config.toml
num_hidden_layers = 11
hidden_size = 256
n_experts = 40
experts_per_token = 6
d_expert = 64
d_shared_expert = 0
hidden_act = "swiglu"
moe_layers = [0, 1, 2, 3, 4, 5, 6, 7, 8, 9, 10]
router_score = "softmax"
normalize_top_k = false
routed_scale = 1.0
balance_loss = 0.000631
balance_bias = true
router_z_loss = 0.0001
init_std_router = 0.00934
lr_router = 0.0014
vocab_size = 8192
norm = "rmsnorm"
norm_eps = 1e-06
tie_word_embeddings = false
optimizer = "soap_variant"
learning_rate = 0.00327
beta1 = 0.95
beta2 = 0.98
max_grad_norm = 1.0
batch_tokens = 32768
max_seq_len = 512
train_tokens = 299900000
max_steps = 9153
dataset = "wikipedia_en"
Below are experts of layer 8 (counted from 0) of a mixture-of-experts language model. Rows are named router (the router's row for the expert) and show model dimensions 0-127. Each number is 128 + 32 x the weight over its row's rms, rounded and kept within 0 to 255. Numbers have three digits each.
After each expert's rows: "raises" lists some tokens whose logits its average output raises strongly, later layers aside; "mostly gets" lists some tokens that are sent to it at least half of the time. This comes from a sample of Wikipedia text that the model never trained on.

# expert 10
router:146201128115146100096131147118130147115177172155180141105083064104092111072113148078091145124117119145108083124133179115191173154096163193093119114147129151169146161116186095060068145080154168167135148182103129158109138169160108134155061161108110151158161133115154115097079095099096099095184121135075152138134116099177127115163154128153134124070112106138133133072163110141190107095135
raises: " campaign", "ime", "ix", "ership"
mostly gets: "idae", " species", " Species", " Genus", "Scientific", "ensis"

# expert 21
router:158187162111117128108170115092163154112142151157150122156154125054099116113163146083099107062083101160144109136174151108129120112121106140076087112113126142140117164101108128088082146073094079128164129178087158111136093172102131140143146181124127167107199150124106131135094067078088089176188173120129144141120108100099184132161152101186150141084100139098142139119159088107169141089142
raises: " •;", "fielder", "Species", "ović", " Phylum"
mostly gets: " University", " game", " government", " album", "ations", " city"

# expert 32
router:148180124127141107113119132088158130113099147187202093175119087105183072137138157104052111106111117166164089075112122120137160115071116099044163179148118106129114120103172147118056103093122081137116119178125091178114182192128103133136142159111136178129144120114095115133101070146087133159131152112113160083119109119138148158120100119109127056147125105078167204081171130171153160116159
raises: "line", "ades", "====", " follows", " zone"
mostly gets: "ö", " Sch", " Brown", " Mart", "ł", "ford"

# expert 19
router:161113130162160074146180142080172174110089184141097126149122104088185079106129170095160167086040061142066137126201156101132208144128086150135110099129136118126128191097109099107079181116135091155155115145113133214087098128130169174138172146159148130100163143130082141100079099073119157140161144068120174143137065115127157155134104100126118068099097146090121118151176078088154131131139
raises: "s", "n", "ick"
mostly gets: "Personal", " ·", " Preceded", " Votes", " dis", " Coordinates"

# expert 15
router:128148149121153107122125110111123129100104166154191118150110086118185107075129131112048161117107104174131092097082111120122164128113121178083147172135144082142158137134174152078091140088192110173132109223121102167127175175155085149159072211103113161176160093117146092133077121127112144123127147117115172115117119108113150169119139135134146095108109099124150123065165087118131076109158
raises: "worth", " •;", "ures"
mostly gets: "ü", "ó", "ä", "ñ", " et", "ić"

# expert 20
router:145149140135173103096096185083222143113132186159130125160077118093104102160181164108159196140075079121145102127176127097116154154126117126076103138123141128161153160114131111088114135108110120156176143137092168190081175084085100122124122116176169118135111105086124087118078116146073164108116147157125137081184125139159179136116064108163154111114129132066102148132149095134161153087141
raises: "er", "at", "ab", "ess", "ated", "ating"
mostly gets: "ric", " exp", "ilit", "ple", "See", "ced"

# expert 8
router:175189178125185088134125190097156169088136160150151170111107141089117074100118174094099162119068102161130096120157126065190154119079159159147153105129159154143157145147198094131113147123122109143146154154109118196112138146108114136123113175130101120116168113143130146083094113105116125108142142084075100125170119105155147146149109107146111107091130106155113163142160105117174108113160
raises: "ist", "ists", "ons", "le", ".", "ities"
mostly gets: " ex", " pl", " sp", " l", " MPC", " prot"

# expert 13
router:201143179160136110093189146036174155132142156156120158153108130098140124116147108116119080092073115152177117084115098076183144083121135161105129186167166072097174119109172167119078152104106141126128158142136182163134118159114157177125124145133111150110201144089099124074069078094109142168163142123133156089204104095103140194131119094161145128095095126115099136112151108154188167123110
raises: "20", "10", "60", "19", "21", "11"
mostly gets: "19", "20", "18", "80", "98", "17"

# expert 26
router:146141147147129089091173127066144135125134135140113102197106143099121126088128124131149119064093103119117110074114137108152120081071155216133144115133160087114133154143083223119085123098146116202134136237169157146144105164143110165132139127118110132162148143134089131132039095122058137123126148104145135137176105104120168107142123078124162115090142112122110119116176086137163204124134
raises: "20", ".", "1"
mostly gets: " ", "11", "\"\n", "'\n", "27", "04"

# expert 34
router:193188189114114119109185148108230170101151124172135136161119133097097127104119149102136131050124111148139132151136150099183158077113146120130138132141154147162115191145134187075104155085112106164146146150118171140094105215127131182135194151180154112106142093074083159135086085111102200154154153133093174144148104118149192171134097083124121104076107157094130161114166099151173172103106
raises: "s", " (", "3", "P"
mostly gets: " \"", "°", " US", "′", " $", ".S"

# expert 25
router:191131147122138069099197138101143161113125106109126102196060159098105133141116177128114090085093101151136073137172135115140151137115082170100134102145165145127122103106083160071063153095150116180164127186146148125122103154114099144114090203120108167086130089114140145115054101107120164132142167146095140091196099090092173113137134074098145110119158117089142133090193158147186135115159
raises: "-", "D", "A", "Other", "The", "|"
mostly gets: " |\n", "\n", "\n\n", ".\n\n", ".\n", ")\n"

# expert 39
router:133139183080182122105087127088172149097115174166129138126135129080139076114109172095098143090057076136155081129151108129115179097090118170097140074160131087103103142138147147084090145054106092145127171165122121219140149110050138127157143167143119132135161139152096145106084117095139179129135143085102146110144064141150156142121072088133121074053085139081133184138149117094163136135188
raises: "ul", "s", "if", ".", "in", "r"
mostly gets: "See", " t", " cons", "-c", " ass", "-f"

# expert 4
router:204170197128142135102190216106158135117166207158162143128108128119084108159116183108122122117122103160141102124152134117167141138123127180083102074130127093114112176168142139148117177079166109155170137139103168133059135126132151155150083101104098144105136092142138069108089089087096158124136156153138109108145112133142161145087086104146155150098123157070136132117184097109129145094144
raises: " the", " a", " his", " an"
mostly gets: " with", " from", " on", " as", " in", " at"

# expert 28
router:156169138130141114144149155101140138114098121166176106161115097068145077131133129083087145110148087180130090120133147079164126104117106177050125144128103121199111124100172170077104148080094106158152125176071150137143154187096162119186149112086132182172150146066083116138118081091089107134125130149130151109132112133119209146124129084143123098098110180066167146106151128151171152125140
raises: "itude", " capacity", "ction"
mostly gets: " John", " William", " David", "ville", "ians", " James"